python train.py --n_layer=9 --d_model=160 --n_experts=32 --d_shared_expert=192 --normalize_top_k=true --balance_bias=true --n_groups=4 --vocab_size=8192 --norm="layernorm" --lr=0.00281 --beta1=0.9 --grad_clip=1.0 --train_tokens=430300000 --steps=6566
Below are experts of layer 2 (counted from 0) of a mixture-of-experts language model. Rows are named router (the router's row for the expert), down (a neuron's output weights, with its number) and show model dimensions 0-159. Each number is 500 + 40 x the weight over its row's rms, rounded and kept within 0 to 999. Numbers have three digits each.
Before each expert's rows: "raises" lists some tokens whose logits its average output raises strongly, later layers aside. This comes from a sample of Wikipedia text that the model never trained on.

# expert 19
raises: " (", " and", ",", " of", ".", " in"
router:506429491479494547586563468475527529478559453514482488533513455514479485489535448610443505587431498483466594553459499557481542532477566462411515456465495506544510460467502546502525562457579546522520497441530495473502460498503465439518522494504484491507496470505441437418485469545450470499537452580512508531453519468465464442499482475454542509551470522522530524496505523493483507548558559480465485498521484484456502513495490486482454440468473549520432439515530572475469640492460493
down0:559531452477568469456509539472480537505538518559530483472452521464500541519491444544497557521505555474552447542446518464470459428600540484501479402579469490479471507444530485513527618506522450558480453476497497451503518472560524463476514509544429484513527504575558524467502462524475564496476530481519438423459505449473524490457539478537516541474515474457459501442601489474528500507484525556529539440518501510562459511456460461524546485552502492440466524484496488556570415551469487
down1:486564421545573466500489470536575469566463487524526442476469521530510515498527518493465550498492514499515411491524471488478516484547474527539470514449459469483472562446558535464456471528543419539506517400515420472513581474499516509474473465460540499513516567511506445500510494492500430531526720499519455491462476534477507521432521456553502484501524514495484546537473495497442558435450513452540511496541525518436480485465506523471497475532536465530513478529551505557482525499482541
down2:533529547543476525438488492559521565454469449459444493486559496426515516483515499474591489518510471460486452523429450435537533482529440419461480527444535491514521535474429476557464483481474524483506562546503470492432532474478451503427464562511572512503480473553541505476431513496521476434525637518530397489453502478451580550522492485557509484561477509526509486487487481505524511576508513541480553458523504521518459512524473480506494447489546553527608520451498545546497462542481498
down3:536520541568489497499474469470466386533469474508473524523482472491496558535506469544507452450568546490514485509486580593472420478469507516508528478579524469434565495480488493448559500470530502578458456435506520581514528539550528484554519542480436426541497485533456531503511523556429581521456524492494540482493477511532501459577521573505504468468454528451480514591467457576463500483446472456512479496506518433507466528532539498476496474560529459422452454514467430534453465488502519
down4:470500499491541470482524612455557499510512492536463450424448466518550600545439556522474507519489508423486471473502542546489518490505500543485525462494510533550503538577552537564448455473559520489519498555459578543534539496471443523511557443428542491464521469528499485426463456477516461457531538436446457529499510452506512441562479458470555519535458444490536542500490495482545546529466539513552462535450490479462534501456519515424459486520480471429479597549516408456466530482510491
down5:474460427474504561487524565458437481528454479462498478509485474478500523577429516463503496518466509483536357521477514563491492430483506564492571501489474480426436545430472501483489536565561432475497447555448488528467510451495492498512493468511534484442535546510513422488530542502523514460559513487476517494505457496604546486488499526519448517574493596480489498450531466602475472464461451439549515569518542501515549525532504471498551483474514534549478576485471522486499563473508551
down6:513465432459440493474491520525518544525474474510469483501547538429495511508480550518460488532563473444403460468490530409489514554550495459448485516438531398400481451462509522460557529454540489567557488477501489472494479553519556503556439468511552515508508503548467567416483503474547508576451586450452584483528550545542477482495515546515495547488468532454541566467508498550492516506524502421499509555487488451483527532467526469484516465517483529494478539481519596552452436486495528
down7:448539505469514418470488482546500538462539558486476467579500506528518488495531412523427568576518516464544411491485546475510537530549529573471525470463546506502521512495470525487551431465512542518522479534505541412523529605466425469524517489429530497480482503468481520528473521542435489453452563488463533541553527496484488481468489506527502524537565479508509514459503545433518500493537459482543476468463507443556544459447462508470487516499518485524498459469603559379553414521448513
down8:533605425552463520565492528457491479543557504503469520479469493505468525501504463492499509518523534482504403523518584490557549515537571515508487533510515516450445531579491425452442483523537524456544480475485521537457479458522505511531505474451534561473481463510495479437482496528475549485536557392448517481452494514522478488490491518445511520439481458514453492463477501468450451465466563390589508546465532559591524516484457415430504530499511585551454528496521517475529569513481488
down9:472446480503535447548500472597445513540457581500506506552524511587592560443473537501536522524424537572466531535527516491567509516410500553446521492438454507566511452447454479508522461440495476448544493477554502502496462489457512500518515498465554475567547513483477597427422531471470492499408434510530500518509473505469475456523445515511459526548541441469426491550483487446504530581519454530491515519496518524513466451465556502528475516515475527543516470512535513463457517491440552
down10:449449538414403448507491579582411537453557510489472523469521552577473453509501525490606491473515504487504591470489461456598507482454496477499443519502482558484520497484469502501544452523530509487488538542483511506466489530472496502517490498397512493525449413500533485511470544547489498480550425545445528513477466516526530494497556553480454553461563498541495520476492522427559570481473459473444477495502479459484524496559529553529487424473476511518483442489514505427582531518554514
down11:560553503518528518498523522492516509547500480436510432532508491588493523518500449548490509529494467506444502543530517510586483617496463585522540442486556417538439453531459424519496552533492464465532529454520535500558489426483544501490538437515500495526558528479496559449482531504456526522487522497494507547552450413485445478484508411476483505483414505451455487485494515451514530503444470518481466538548527456489515546473433535437412515489424578499542502544488474493506428520500575
down12:483527472511506498555510370425539432479499524481537517524495464474493483495520457513459534510433509469513393512481513528551528552489470497524499491508491534449436488524524528507471511529441475542492522499450422475470497495431410536476515485527506512536530533545505516478424493505502501498599565515508435496420454545538398571527525544517541533520477510527485563434491551487464520471546463576522510465467456573602507535480447568493476514552567468524449493473560502486473510558525494
down13:513527533553509568480442494559504512489504534440482561524484446429482540510527501376506449528500508516544414544476459457495481510526472507515502544538488455535479566553454520469466439439531489482479482370517490516484514540515444482625427552523513489527481438470575492430534496451490498503472620502548497487535466487469552467516481465553483484554511540493507525506517490482551472586522501494508605497479495513442467448493505519528419513505484559539506553473465514478494492508506496
down14:514526548530497499479431506464485507510457499534615538436464474513468524519508469503514438473543469516507453584510484568415514503474591451485481440503547497484506461439498554461531509531507496538545486526507439463483527459532531496482488484534525509484534470471542429433562484542542535473416474477551497494533472527485517494522417584519508487480491448496531466518421482531451548519483529443468466468544446454592497490494486572501537578456479497462458575448533550495527564582461568
down15:548549495549458474478487513524560570498552547488519483567493492506531530526472526491533443496564487480487545499506458521528518478455511520522449589521500553472523450495529496609515469413443539417506562510471492520480470526449407583426494481487448475498469459463538544512464429550482480469495431538553551543555516540535496512462469573479520485546550463537486439495482500486479477476566439514507487474573466444555477527476575492476478509442516501507465501527469411418500471560536466
down16:516524427507506450441489505421422584525497552534501492520486531553435516496551546496544408564538488513503457473557506516533544467489525504575550430465492533445461511518478493556471523517466511450480516466562531559466528494485566528508539489530397561448470535536485547458501472500464497502548472454529416527500523454518490484477523450529482480523444511507484498519567519555461426432460477438494495570467418491533529474511490563467565550527463583479473516508505415514477482499445471
down17:516586440477472506573528484581504472519467549552476521500533504459458510509526510485577531500481474436466394477505530532513538494457515543430495418538454500480478481457549444569490498528502473490520499583473429466510489437516506497473460394529437487544537492513524431528580486530512529549510541443506466459478452488574447504478550510531492572515563477445455528518554407503497475543513571492568507445443541551517480529429502499496504465499509454512493555508440521542530474497510523